Weights of a small mixture-of-experts language model, trained from scratch on English Wikipedia: 4 picks a token, a softmax router.
Below are experts of layer 9 (counted from 0) of a mixture-of-experts language model. Rows are named router (the router's row for the expert), gate (a neuron's input weights, with its number), up (a neuron's input weights, with its number) and show model dimensions 112-223. Each number is 128 + 32 x the weight over its row's rms, rounded and kept within 0 to 255. Numbers have three digits each.
After each expert's rows: "mostly gets" lists some tokens that are sent to it at least half of the time. This comes from a sample of Wikipedia text that the model never trained on.

# expert 29
router:138113109128173097106132135135077124140113079097157114130095097155160125110114076125194104215111120122128158163147109098121152123172059119042147151114090106127107167125122094177161158160117162149104176128097136070149157186093137096127162141142128110137132144091098095093112122182154155164136104127082122138114162068091092148132045130125
gate0:074114194174119163171162149139118163051129144124075081058134105107133128133081096059121139081094156093147092102132108126175125122155124054091083135119130142128111120109138136105087144132086078141140132167115136146107144170152123090110111138082170125178152170169132134099144131118118111131107104127111146099173086077162133151123107119103
up0:158128159154136140145165096128110103078132150107120112147070077120143140118078109123098215129110132079167110121110090160163167126144097080101050080105163135128109097129191191107074160157146132108206183124111155143120105157058182143094112134116096177118087118078173115129140172209148126071141061148077083101122091116129160129143146177168
gate1:121151105044155097157176131107109064097094119113174113090093122082167094120118162080128129109084134108141135120118154092148165080082119173089170162072132119134155126099121145068095088146099179124110179136078128117095169127121161122133162132141162125138158152181086156088105145135141194123217097144196158108126105089145150172093180081122
up1:154142103117129175148196162109134199178132164181106134134121113197129182115151149176168156106142091114128141133130161139133150141176183135074124170158148135094144129136092133125150117096156148170111104128123110172191118107108087139092098154075102165049160084070178156181105152136127124173103101112156108147193126119089104090177100146159
gate2:155135171161122122121130088101068176106120079108189148169111115074127065136154130098110119161103162160166113114163163067133099100165129119133098080168102080115114137153167158119151128087145131133101162097097087190168116119149178143163212050121095114124087156094090137093140137124141164156170150087127176145148131109157131178147108163044
up2:135158088138147193102081151102138076126177096170131140114084132172122129102107096131129101102144095092085091092053147139146153149118119196109128091135138152138108054129072097096043114117182158119180097115140095150100116144117132125180095103082152090103118204131144106148157094050081097134113196099103124111149139171098128116118127067058
gate3:098115206151162151186171142142038158132112179173118111079088102131078149171064128148142218072066121141114140165113125177152162080107126115144076171149173100208128124158156153149129131094074186121127153150130117113123130130106171124156105124071095055157146101156190124110074135103162096089107121142097132164162066161172100113070061136110
up3:120107166160178123091138155162143109138144104149102117093128183089080130134085237157079178119107107160109112127122140149084154156159162157162168118149114149141110136124183115092097191082129116151104126104124138103079093142138147101149139157107108180110086169182089061115113086137115126150154076161138133090154178089115154103159126199080
gate4:215100141113105055107152172135110127110105141121095158126124130078097128081086163152134078116068173122121142157113091134138090133147153081089206039112143123076039176124087127073138124141154142131088191191142155121092108152126128120098064124162151103171104113128067082113066132161152166185144091087117152086079086098096113125116162177107
up4:127098131107127106153065074069145149126132088128158126157178099183086137122141050113127133105174083107122198161083134105175084116117207160120110181132101140141079144231135179145136113094142114161168189191163151155096103130109103162120153168123118070146145196070174114139108152116127137139135085085179131135185077064106112076143164122168
gate5:188103175132148080136154127161115095133076199124113087097090130086108123148153153124038092168166119131148138207180146079093109073132147114127117122147084097115092105051154088115095148160149140147132171141121102191084171075039112098174151154109086154134136136123155078127102127198113168122157140177175212068116094101171160187168102134061
up5:157119160147086191102152140160177142184149189160122090177114103167078081120125176148087148174164112075150081117192156161107086114130137141151102181139147132132157148102101132175108162131137078099111156094143089099131088076148074130124142138140176142131153162120126182165156133097120142116167159195126118123137120132177110078112125104149
gate6:146125101146092125114127080111135179202154170181124110133124119180085141166120105178119156106136156137115141134093147123182138126055149193136169139120069113112146113099049086166139123134130091134115098123182150159132106159086103131163185135131103109126085175117092137108102128108078129150156159174134078106166138105132089080070158138141
up6:087117141103145117118093111114091070116068135095155096099131160200104112075148172090166114153170110081142120106206102121060191171200119146119144129146196138126127113166155198066152133109117119113196182132144128144079078079128158160157112075128137144068127150163157102150162092121112109100116085111139154104094116132111144169172125135144
gate7:122098101181199098122086151172129144154141154156129061108124166097097109145124099143157095119141139136086100145155104132097175107091131132138130130117122137148076102105125150126127107146157087118174086095080074160191093188073150116182128113183097136101160130113145117148036119119082151200104084118137195137142111137133122152079115139067
up7:084130091172129116125168112159060102135097094115145127146096092123143144121137206111152126128142115148182156142136144091094101161152081147117177115130099159099048125120118109103164114158134140116168179191112148137163164077118124145171118113111058133168161157127157127149102155169062173184111132127164090160094074149119083156107165098135
gate8:085083202092133164138097100163122102173039038080124077109146151142086066170091100116138077116117127067083102164100131079150148130190111087129097126050134147096111162162083155108126163132144158150116142145085120181084147098144177124061072173102082135128110140120090140104157142163100142144122107081138182176126154144110128074183131109107
up8:127166049096100103094127133082088125102112160116178185174122152143133143138116139128114182145129104149164160111154152183075181129032133205153142161158143168149161062069135108126081158155113151078083113072186094094110118201157150133146141149175141094108154119125173179133137136145191125158168154162134187115109115133180187155099147078139
mostly gets: " per", " won", " Per", " par", " Liga", " WTA"

# expert 4
router:076156160144118131161113121116150118172147119145169099060155167086147154164177121098112154124110092118066172106089134175131166182197078226131152113096082158124114108086109092103121111066134086134180132134105093123164133134180079149148075107147129110146094136135028187154195150168110113103147144142154117152156193114065141156126124115139
gate0:079100174140028162139123166225129128114148156115129080174107152112149138155081149164148142131126109118173088106100115103137157154091093104121122113131189191090103131114161237141110116148145113165125188157104121119130184087155116102142128160122137187159176123171116109109083114168167104133124135129149143124078051130137165145130142091112
up0:075124224139106144105111147132138153116112084125118107216101114126138121108088127145181169126149139210202169081121139139174150134103074168061136108107117206153089155093132120067113153202073099225162133143140092116085162114153076145142127142118140123158132132136175103151112102154167106121079095135105152111138068170102158162096170104177
gate1:148137136126060132176095175128157157157068147129140107150154101155119183131188115133112066124106159091123099124143100112134150127135058102082113121131133125108190095178139132183168187114110192117133063095086071094106158180176146131105169114166131107104112119117129131179140078168159135118104151083117027183157149140148137151102159089135
up1:181155098146138158125052126132080132146109171151178135128176132153098077087120057171138159131168105164144110127086143126118152136109132145068138186125117097148134159132127127164087187143150117122105074135117092144105138177163171098128158136093115100171130117103132169160094149123179154125132132140058049144133151086082106107124177101098
gate2:137114118141114106160127117162128111105132104132115080112104134127102146115148098115091142131135144148134135159186097108099102088112139163147161139117182061102092128126119099135124083195116125121107181098070124140122185125133117148108137136159124174113192185116088064088130126161083125144131109114159113104135112133128073171081093138127
up2:138131186124159104056105082139134097079122133118153102190159136107104107115142164110139063150092106157140088085100124180111193100135167088139153125099138115142121140078120124169092117172148032079100142131137146138163124127150165096140132112145127072118132110152120145100121109114166149117157139190115137161144154154113055145136040102141
gate3:168143155184129133129138124135103094095135150118158127118111102111143165173131159187145117104029127104149150120220129085126101057100116137142101136124108157077149110176121132114119103128129152190139101127167141119085095140091160151165081131107154156147200140145103117102150093135145093126179173101108175109100154093099097169115129140137
up3:142121090153136112170139164082106118119099123142145110187109112127149101162167169120090104188167182156141097146075080134108180117126141124149118133157139100093190151083117111121127072154113144139142157185070104166064182181079151104153196127157142081119146150131181075101112093146167132078120124167161194105134126134089119100175114171152
gate4:117209095172109130137077162153114133078069173138173085123114129071113143102165144134159116153108128197152113056064114144142142064140110094153142150123136153133123147136114120146086145128082187123185147152155066106166147144097129138120152072143104109135142139112123141162079112081155157148161130099104149122097059095146124155124133141113
up4:079101172148143104110151077103199107175158084139124143135126150163126104122123069116111105154120155104108141161107138143115073148119170189129074085115146209109150089159067151126143089149159141141116139088096148114128140153129182141078039140142127152150112163105160069084111103080092153153063126155141141143171175131123147100161103141117
gate5:167115101123105134106130157116098113081131122148095098071125081079086136205160136127125118131134148135128110119123160089059075107079140133102061133191152105120101079164151109168058177148117147112116191141094163150154082141102163137180116142084178170090116165082096062097166129094145100098126108116090079166100119156167127080125122128089
up5:095153124135097149113144148125104159117154143106152097174126121131087142092110145142132127071148076116168184111114092077068122187088100132110166085102182137116128146118117151142183101105134113149158174130194170178091156061115156119143100058141163157154165180148058123131137178121168102124135034121112101125140119151081146130120129106083
gate6:129171126144095128125085180124135123127119126112083167153158064140135137180171098144086081178100199115174109101117112130163116133122141081186149172111139170143130092176099107070196112121148182179133128121169159113115106086110151107094139115168119065102156140095139115135135063131159127028071122131132102056200147149095144122115060144149
up6:162117116145170133112138095184141109097139087129174142154108152148089132102116123198090059135128094144151092062133089107117197139139116114149173161147135123129143188133163150134162128123146138144135130094097175118106089191135071087104135126143123081124138140126170177127154116142143111141122147171115107118150125084171170139097105183058
gate7:092062193110140117155092111229065141076127133083098143134113093169118140063151113105153101095124139166115148139087082100110140124146072082146117130077136080190105152093090118126128121118106139101149101153140123098147099143137091160045133072156121175153139138107079121173149090077085098127134051153176148148117094156121126153092105159100
up7:145100086046155118135148153100152191096121123119119164101201089147161142075118126129129178070163114117135132062164100126148177121152072058151070080165135096132116191118095138114120137108087099119119137160108129128115105100161058129114166157107138114114160105112070118152122168124151134142096080146141146094066128110116129157142146139141
gate8:107083129088159099106133152176185183144098156067104094150126137112150138123152169105123145044151119134178180155087149159127090111163131143158146147078162172104153105126188110141144128119136145135121100156129173164153114109143144121043179142126138098149101123107118181186137173122148106091099127166139201092114128132163126124092100082138
up8:150045147160167102140141143174114179144097114082116136169136145074183158140130199128151138081099123146149151136106116168128126108114097145134139131126149126065090151078121115111143144155118101192102132154125132146093135187110123126105161156160171109113131154119124138109104115112119098156110065137157177107148100136114113139126083083119
mostly gets: " William", "\".", "=", " Chris", " Steve", " Robert"

# expert 10
router:080144149128148110171108086119153165154103159148113144157109117176159096130170159108056107132136120152196096061161151165149133130139097131201137182148054119100138134112105113095107076092134141171110085141153109116152166135141090125137102101147063119122122114122181185161146119098080126184166107115125164120197137162142134117120161133150
gate0:177134073184139124196129088071184121099152155086150163155108080118080109133123146078075187108155129162121082117077183112152214124162099163120125135185146133131179122145145165109088098133094137151149149087112117110114107160119142178134092181063188153107124089176130087120079130128138170201217127140115125108142169111130157184156113154193
up0:144159118099127117105125180128133162155095125152096141064138100129154102147150090147157117138116105089173149100197093103097056074127093089159127086032173080107092126093141130108176133130151151127113111120154130179120177132134111132146170112173104116194144153110188177124160104111127058083080083047143136095117099137124131143115123112107
gate1:173092158173142186120163117218162138110123157159098126120131181203145090163171104130165088146128162125128132111182110114162116131079093113162191124141102167078122090091090122091192147115087135123130071179122127138132115147137105178069174137137132087075178178126176113092118124171185143094118148203135107095081152122157144164151143117126
up1:130105161094108126080109149188148136146137130185106167153147152128121030141160125100113124163069193088129082118164054132090143126136180101110147137110103156167170120090106170036175114149132138170140094142087114175114074157116094174152167112152166045111133149085122108140104120139136117142109113111089201149117133111189145144134156091117
gate2:173150157166152131158101129142103150136102055095108121081168128076152127166137146161138144169069134119153122166142143079117083156117155121085076176094152098119131128099103107112059091128111158093114200122105165147157168050125132187116144128122097094158078140073143094132082119074125132103128156083113172199119128120208145136130197121095
up2:111086107142111141123133169127140086149158139180163147133090143205087156078104118145090114096138137113092144079109120177133163128144129100168180101135070142097122095131138161135151168152112135145135051126141132108103102218119122125119125148110164152093205103164124180129115148147148140172137084193149072060127134133051138097119068181139
gate3:185108133079080111082069116193129137127170115093132146144160143108166130135119117112141119105162198121147152138129129138125097145138080082132128133147105121121129158099107161112104118114116158138120145144160168191123131065152100088115131129127106118156167110116140186122113201144088151166189110134144080138126109137110166146143198136141
up3:098137165126115093123165149153113142137156161044186129124161171154127103130153107158190096142122133135136074139172188125128149094119099130149111095087134117149102127157072158106137100158065183145091113212127113209172112119143094143135100109160174069140141202098179136112107083147108119138115127141189026111121124109086147184148124133099
gate4:129149100156161126176142143098195098097067125088108080098109083140090137153097129215076090113184168158102107154146139116119115103093130144111072116168166076158121132112129111115161157114098089094149086117143133101122145165119086164116068055189126177111095134082120167155055113161123117116142119122075121048172127134140077157114106122138
up4:091139174094097119177109109175105140184079187130114133152128105104133062103167076147142155147116137089094096068106120140124193092086154136151080077161107158107164142134107142101120119136148149089100093141084106146063187115095093116110128098101150145132216121154139131133150137137162133106122104117123134139175119147147190114075099133138
gate5:115121093099108094139136101126136139097126174150168117112109121127111248144080200115206095130128140132175137107090143071097131120136172135116088185073132143106175094145091143126117140085100175097126142105104081106117128189135171163130126105161193084106137103083102135112135095129182093181158148074118115120095181134112168186166113117052
up5:097187125165142123106094113131096121115129099119136151125160140138130046130101120166152088093149101052108189128124106138150122091152132167105118047130108111127103129156104162128128158106157095084136157094150203144107146106190089098082109178116070118104142122150118106117144149121077165077146204178126151060116110188116064137119147162130
gate6:110150052151116100142146178115116192142179116140153126140046140103079118133114148084127154143181083161098105138124159119170131195142112072184088189162127097173139104179060123115139091163107154135085148096110134116110100098107148102084139120164128133091113186063170131099130125095178134117113111161129128142114175168185176105117043108128
up6:144193101142151102124118177150114176113159153165141087146118114155109179165147169133177128159123100148117082128081130141131132103117135115161076118140180154100139118154147130142146078151117117211115113055056139117147108075152154119118132140156100152134135167111112123167174107106105163150068126202162125158094157147138164172068160125183
gate7:156087185076139127219164085092170110155128124095078117128107110095091130129121094105078090122185091158099162135129145115155140126115121118103118164086135118136166148138103135193170154125127085130155091112093129074179137135142062154119133182161098033097079196153166162144092146104146156159092147087130087142096146107141104143114156119120
up7:103062111135097181140205128112123092202124151105166141128175073150077130154098132056147123120187063149103107141107140081126123078137108137128129134147125176132076115125096120186164166142128057137074155119131124134159117120172105127172141176201063154113119144160084138164124142149165152148155036160103150137166126140129060123090128130107
gate8:133170147152130086157101143170150153085155107100111209139127132069162081110127123141140130151158120133163164138138097158098120079149072146135129086093146098117150087183125101110134136109134121163140172091140126085195116132148157110094099156188061140095154096204092102133168116102116158113110105092128073120122130094120142124135128078105
up8:095096148138099138112085163098074046110080173170130197179092120117113070157124118161153148150153128075162059139134182097140111114167132080101077163133117132127130148127098174120059076086114066138094140162125098126139135115142138106139150112134130142154146152134103118136137112105089164181120093119085117171157127129135103142119156122159
mostly gets: " ", " Ben", " Smith", " Thompson", "_{", " Mc"

# expert 28
router:087127125111088131121144093162132150113106113118135142144172175144130152131105081176088126113117121129177111076129173126125057130131081062135185128093177106106145068165084130097142100148158114155158152086121117177153150097062109159163119128122173123153080155084199130163119087100096155101163133118099126141153074132155140133110131117128
gate0:137165127131158120096073150146180105129084109121192113138150108172126147117160107120095174104140178169190161165165071126079086126080132104083180067174112051108135127118093108098139111137137132150154100087103172130131106212193107078175129125140152132116075098175172141138070145119115130066090086142136146106129114155144183105096197104163
up0:134126158126161086168059148182128115119111161071040154097155125146114116104133110128104105170071137106095154139150141094120144122030058123112179148113176122145107120112092104134146117086103106063114109131123151141138076154104164105136129168115156103155129135151135203169119114091112156131153196111114137129153116127107145110178092153083
gate1:122099154095130124084160129187109147165187110154167143158181108108117090167124141113075144158076131102131085140168123089155137100121140160120188147124132157164101139124163085082080107128139078113074044106141185051158117116117134133044093141156124128115137151134129111107124105100161130149182115146180095116118109116143091075145113112118
up1:087108082043142122122162089162155156115166090119188089088163064086061156168129180079152079116089094104139105137166086114174092099145112151115105107130127105125081147151165101079103111183151099096155111164166124103121100070097107134100081154115137130172117079113147079082099160180132183170195133162142119151152142118132140103125123232113
gate2:111138151055143129144109111114114185089093171095188153177159073161196150161114178148047118145190136117136151141130164098100144156124086150141143187110168139187145089140098019144195118132115104091149163181099160131141125104154163136096160104157142138078140177093126124117127192138165197125135202084140138135185130126141146118119159141164
up2:130123113144139142193151133123126133110146125159079212137161170103185083179157105147152122124193134128118112177145192116091131141111123097149154151156129106141145159120140177166176085105142144148063097147129089135129125161079071101149106188121075161134093120105137139119159152130088119097108072106091080152083148213110163147137155072122
gate3:069135101111138154120123100136089186176122133113115129089093181127163135129163132085166117143070126146137081065116099126112144132185121159103120125095122076109105095115145129140145149124112117079136102130089156156124060141116183144126149144132119063132112167175110154099157122065199116095123164109119171078047159126172128127045089175114
up3:170194129143074116177123090120138101130116153078174098164182100136114201153134118137094109111158097132072156140141101102124207177097099129162179070125135171127156191139204139157151131140133175140073177144185163142080183093125055112141128135042138142135087108108140073133114109096098123141144156108089181139101115153102114125063112163189
gate4:176113132139125113131119148116137091141116149108118138096046170167152141145164147115134116110176149137157119172124138092121070122150137117148123065129081125172108142121167111153155143117126105137189107147125154094072094133164107191129180112169073091129081112155172102129147095157153141139072106188127070112134139143074166126109170167155
up4:150101158149154131157134084133127108118114117150162131187182116163093129203137146152106162139133108171113139119118087138183196108096093127184146153104121136111132143119172175096101055142181169138087078136123114145150156161103129099097091125133152150097121082120118104130157165122109120187211149137125191142154142113167131155084076134120
gate5:116161112119198130123150159158142158134120150134123118143095046152146042109127112169159123096079162171140107069182157068149071110059126109155140130151103139145125103088123129176128142127142151131118162131085087160114082175132163113110064130123125105102172086086121172140117114105115127105128094177139067154095146132180081115082144111131
up5:152182109124178122090138195137108171104141153165117120139099097096095072123137140096178162087117213135158106092126189106165062124122108078128144146098112102098150134136073147169159124108113130135138174124117087131129076161149159131140111115149149130124162097115125143118111112058111127103101153183205091100095074149153135097066176137121
gate6:180133101127084135168095151067116145025175093190118224185116125117106114132137162146174157054161078154107086139077113111090144112131127093146094103115094132159081204179128152134106109131078078109085102118131157161123128126133088172086157096087158187139174113104092140120102118098102122162148138138131123125170116108118151121123158071118
up6:149177075155101102201086160092144128148127081181084178119144129105099106122139123180164134072131102174095092118118121122094138086148115094143134083140109137167070186124165146113141166127129135131159124095133152120127087105155112154073140106114128149166164163108094132132102127100154175165155148151159158113187070135064138169100151101141
gate7:105139132108129109142109113135148161129129139151136176109075136104130095112171130113131130060160118136125048133105106130086128054131102119075108146124134145124185127194138154116050150160122137136110173087161153132113093114107155225153101118129159143107112185206115077184159183164129145099138153134102142110135077185151123127173064122085
up7:087161052130145112102143119129146172129156129126161157143123132081148096173196191122140130123119102199126113108130094160100115080101134111085100155101139171159162134169155165097066118126127174114127203099118141157178120100097143134174120121130094131102132146106114092163112172116168138134087129106157172100156105153178122148107114111066
gate8:100103136163145153144122085082127125082123113125135184154146180148112104143185153153104103079134151106119114140156119119111138135126159123135143108118091176170120058162155087144175101184081125109111130112165081168131155115148100140117139185154116160119070142200156099166115121157128137083101084139050119182158094194160079083157127113082
up8:121139117137133114114082125156153129129108091214119117132173135119093124122145042156098134115157130144161094151110073144137131117092138150181068110134185096127131152148054097078184163132142141132133098167110136113167140117136131128110148177124126075148133154168114157194106151088098170099121121110126172098091088118097101104143143153124
mostly gets: " $", "_{", ".\n\n", " .", " £", "("

# expert 3
router:144151121188152135142122130168108105114125171129136142129166129131132152098217099078141139122194091156103148153155122146116162146110164181178101118115163144114140133095131117155128118141132121179158092171102099084108132115175152134113109141144171090178152131097098088146121117073170142121125126114200117156106108123077063101086121119167
gate0:119113169172098151152096169138128115084060111146131162106124130085154154145076120114188188136113103130147132091158117134150125096186175133046099129108140136104040110113160121120154088139131132088139136175189180095147185213183162158063144096140108157119153109133106130131168143116113078164181150091104128144191121145149161130091144151102
up0:150152136135075180139105146145134147084087086184110189106134099110119187132106115140115133138130108173121143112097171139106126131165103173042095071113118134104032151130137129104150098128114147109163215185150176121160149176120151131112133091094138110127093123137097155129137096127108094154119172077100105133141104150132182120111122196116
gate1:102131149099117096179118113133075190070115147089114153089141157076040085076147181150149128104135107165114134164124116117183131107104137107077044102151122097138194179076172047122083089096089085134109127135117087144116087133120125089180160134156166094135104123113134145105112140140122171112147111123144068159130085129134157112113160127064
up1:110105133081177110133102109121127171111096140121071167147170152130058121080110163141129117155130150119139110152084065092195087133137119127082084103125116127129147162087165084083082137152116174166146135126151070123137131177139101118130135101179149072109150129116165176169142156148147167125154074112139072089155124150099129067132164150068
gate2:152145118166150131101123176138171153096115175098068127154090140135112141081145165202112129142071123158074140156192121120152167121106115113131060178118083162133174120180130108141150088143149133070225135119115115125086126146162155080102131153116150122129112144147137147164153139149149063126107079056143094155117121107162111101114136107095
up2:124176077103156121089132169136146175128127162147144138124153069100122163067160134122194120123091147102117140148155109134172131126093106120109084105171140173119111109125152099107119105117144136096157098188098180133095159124173084136135104100116076118141095139158118175080109173124184084113103083068141139073109121121161149123114115154081
gate3:181140128097134081103078148108129124123162092113047110139211141052124162101126171126111154118140101113114140150113118128118135080126135125141103116125129131131164150080128159108108110123117215152205115075105075120145157110150167104151166058151128136109173136144112155117176137107130096161111084126102132103083147139087131175173115110130
up3:157119138074134084103097103158102089088122091145085088119170103097098166136131127136119095137146100126092163134139120107139085065162111110145120126104109098147143110084111156119117104109123197130125106041064088078154142089163144079138177042157214157129142066119087136068123141126102117158084047097089137086071189128085097165168176106150
gate4:135174144187143092170142104172137108179110196071146157149089116148071086197099131097121135089131144157112157131112148135190192141074102116147166108142185142126133162154156180211185114136135090126115091124108155111148134160150135116157094119160116120096135121125156092167119158150134154087099117122166124110108157090034142139084154108143
up4:173132137083115160080147097124130119081137096204107101088123172121088139129157146154069122170150134169089106105103090135045127136122150134118090067086079070098111163098167136094114129111119160119103148181171127110101156143148103118160193163178142108143126144142183107096163111158141146177125120148167142147122171140173115121084114142145
gate5:149103078075119151116215110073196107194074151102056121125162116149145116107129148078116112130102127125135143126138216150124172181105079112145191091087099084123184170088104155194118087094118150178098179122131123152174127107137075149071089049156148131180120096107114082114038184155133137148096137124100089144106161122133163135172099115115
up5:070147122166096134093180115091145106153115172105123109167131183110144109140100185096085079140144089173105186133188154153158153159144123128167154123113189142153176144158083121186147106151108146121102119153173112114156138097152123104075109059095155140147141083137104131131072156101167166144126103108106121161112156177106134156127158086060
gate6:087112174101149079063137128152149095150174175165116140057141157166108150062195158157088172110139091108099109128079184077091149067151111149112151135121076122082123128136153140108147170144148106144150091108136148140094059144100104142155143156176116159164119133126127109107100126182154163154139068101107102170085108138129171140201153142141
up6:125171185183070120092081113083127148079118122145060152098118122149100153060130166166100176154147100043125150129133120118111135060071135153165152178117087150151122142149111161205137115108091088131160143105112161118150109092135117049083122114127144133131175154139180125163145182132143082144125111182103116158151127183183187147159125106121
gate7:118038116152160123177141146142145136125088159109104108094115152102136165075116105114143116147120065092092136076179117061186134188127140151113147114146116165104127159189119092140093153101127143147076093096119100115105126140092112182106136115178144101130093155126095101146161177142116148120098125101081160107103104168142172074180107120178
up7:127117082107158173140132198085145174151145086115081104142092116071152138124158131170200075086149093059176166108132131068185139039087139142117135078105147135152142080111145160152084123109111092142068069145178149110118163156118085171120178150127090147128108081137134119127130169142116122126164141163101131107145138135163136104156154124105
gate8:112092127102122143120152138110146147127124141122080151110120099204130145126136147123144148104101131074095126142151139085117095162099192133046090078132164184206148148122121101179162166046155087113094109101115153130141105135091176074102115146190113157138128119155131121179165136149129087116104121138149091114171204116094095093137073170120
up8:050198100146092146082140197129122143105097097109152062107126130079130111111176147170140081128156141103177078125154188144136092109184090143100110136078138134088092126096104145102085110141104185103031116178087121122132101080139116189125107098115144085184129122109160152149097146140134126114164111154086152118160064158194113090097164121120
mostly gets: " —;", " –;", "°N", " &", " Chris", " Steve"

# expert 6
router:109134130133120136113140133138138099142093141127169182206104107157133126084156041155150154097157132110171083179137125133132048102137151090117084168130209112129097114090133082098141138129142118114108040120161122060210214107118070183181093145177114120073108132083183115105125125112186122128169064087103155110152206140156146082086139167096
gate0:089168135134149115138150169123148103087177128167122081128121154168123136121122150118153129135139093143138135196110113074120142091095111115201120151087174175205070132142115102124167173121106170188095132100156096127155114104164115148167131114075194115090083116153146128111119157157092149135094203181147110175134120135136149097093102124146
up0:110165099177072143106101133147114128137132082111093079146118168156147104140077132112105081145107173087082178089144076170129185164152120112123127226118131112071106133068080119095101127111200152078145136135121194141120179160121119072138072139098085126137169154125156156142154135147176138107131137087108147152133106090097135143182075091162
gate1:089155151148132168164126126096206121131128122168111121109134182128143117166183115114170151126148101103116109141139126080166114115135094061068140108085169105126110090084140149164115082128150144115130114104106137173148065216147088156128133120116204075061161154159062121174116112106135115195108120131158113114158082194166131122021183042068
up1:137140089106135081116166124095171116088048144103110126091078120073194128088104180163128137186109138145138141124152070147119122187119123164126124183179140134083180117170134131069156178072099090150141120104183148083169140136134083066106134137154149133110087093084093119109096112149107167118132103120136137131067073126065158137143106177075
gate2:114136133128148161196098167141171161067127157096104066116049127185128133153191099062125097118154119160144094117117095101118086120139166130115096092131207134140128125092161111111164129070068084148091138133124106104128140135142153178162089110135090117182157115139159089130088126072116133105140072136116090153099172081109147128137121179126
up2:103095126107145145185130157154159155124131121113087130087106095154086177178158111060132151134133043155166156133126092125109113130147145190103083107158188103140162076128155149092164156144072093122115128109136140124172148127108152194108159105114043119107140129134123110166090136136111102096109119155155121124138151130192135146099139157106
gate3:145101122144183175029132154143131105155174149120130032151105126096142121193081110135085143124152147165145144117130099120141099138069075140112159158173124104152143121122126127125128138085140139151112161158147104111115138103090103187162131141129162107164131065201125097145123105128110196147163142134124087133162186111187058136091131144163
up3:166186098132183144120123122180136153115118161125103100126069167117125161153118164177134207169124116186150149160143090135122091130108103141086210090113155099156110117143166124140045121144144120111104159131185168157108165115121103149140164110084146107156097103055115085157109146112120127148147190059098132088119198119174084119097144180107
gate4:153082164138170111138131144136147156106135124123091079142140140174200129150069158172154126124106089159157096115064138179102126118114150126112090111100110143071129158126149136100104095065147128115144060149174158093143150135128153212097122137074199132215145184131086051104153163091149195080154148161133133126131162098067096135077163198142
up4:065192126158175168119113131100114154069109150137141122122094099153121155134156116125115149135109098182091163116159198127181120129168079151159128127091139086064148141150131111113168104104143159139088163147098057112177103087103125153091111071135132121146116140177093062167137139106140169094073143087160201105136119105100069105117187159142
gate5:091131134166205103138068055073160094142137114096141152163137116079136125134148090092125168111119192156163160137160113215154092101159066131126068192088130145090096102137100095083101111121183136112140137117126116167228196105176130098115187156140133160155084156097122148090133112167073103094065120071146129109124046108114117123071142159186
up5:108097140148135038149094089099131115121087128146138109083112131144106136114123076145122086095181115115128142142127127175190137108131130092083127136143118121116081086134114157114131131144119108144113181121086071121118212088067152149102165131170112172135062121103130111130162076133121092165065139110113065098135123174124109108086100119109
gate6:110120130113144167114106207179057183065113108097152108150031146089128096182160148146176146142121131156158160084117174182120125147157143097164107142179133075099134135136112130148143102090119223156070132134133147130148103098191133114123164125143102083134140177120123154119146118100109076136171110106121132220165144133134160155086095136154
up6:093127113105160179109127193166063132067128145103156124137109155127117138152118105144149151150104175138154135147110230175137140107152094114165130122120170086143084150153120104143158088137130221099074153160147132159116127078124116076170139135159098089165146169083116175100133108127156064106098137127167112189167113104145140152096114104141
gate7:094145152081141199169175136172146142158136162164099129094073118147107195118136179179111141166110152149106072129116164060125130143123155136116171134127067103137099069142163132124161162084071149171158112121113155076133153147141130184109164135198189149141110180130107122117123111130146119128119102166141110125148096132144126149139098135133
up7:085124109129088094111166116117116131123049109142118082100074168133180114114164144083175171141091088117120085118107125097101142174082116141161098178124141114147200143086154093102147182141104170152179149118165212130141158123147110167167089107135092123153142119079176147163046161103148148130146155104130186166120153150152156187154108104143
gate8:161120148159132165150118165076104145122157127165131131159135142154158081186125190151056045080181102097179147099128089116148127118092159063095173094101065138172066152138117159193110072121190148067042165106142121134093123130077149110103130153157133181117070147077108133093138109109116123172142188118100136133090151139153154106100115135135
up8:101081083117086095139124122202151127113137178146072123108215147127140197084120057136193186151082134167073139113127154137142121105111095154119098200170177068089177105129145081085164154100086091181171046164135105139114146036122116143179120113128143093113124074135167171117152139083141160097128090165148203127191094145086087123099173131143
mostly gets: "′", " −", "°", "″W", "_{", "–"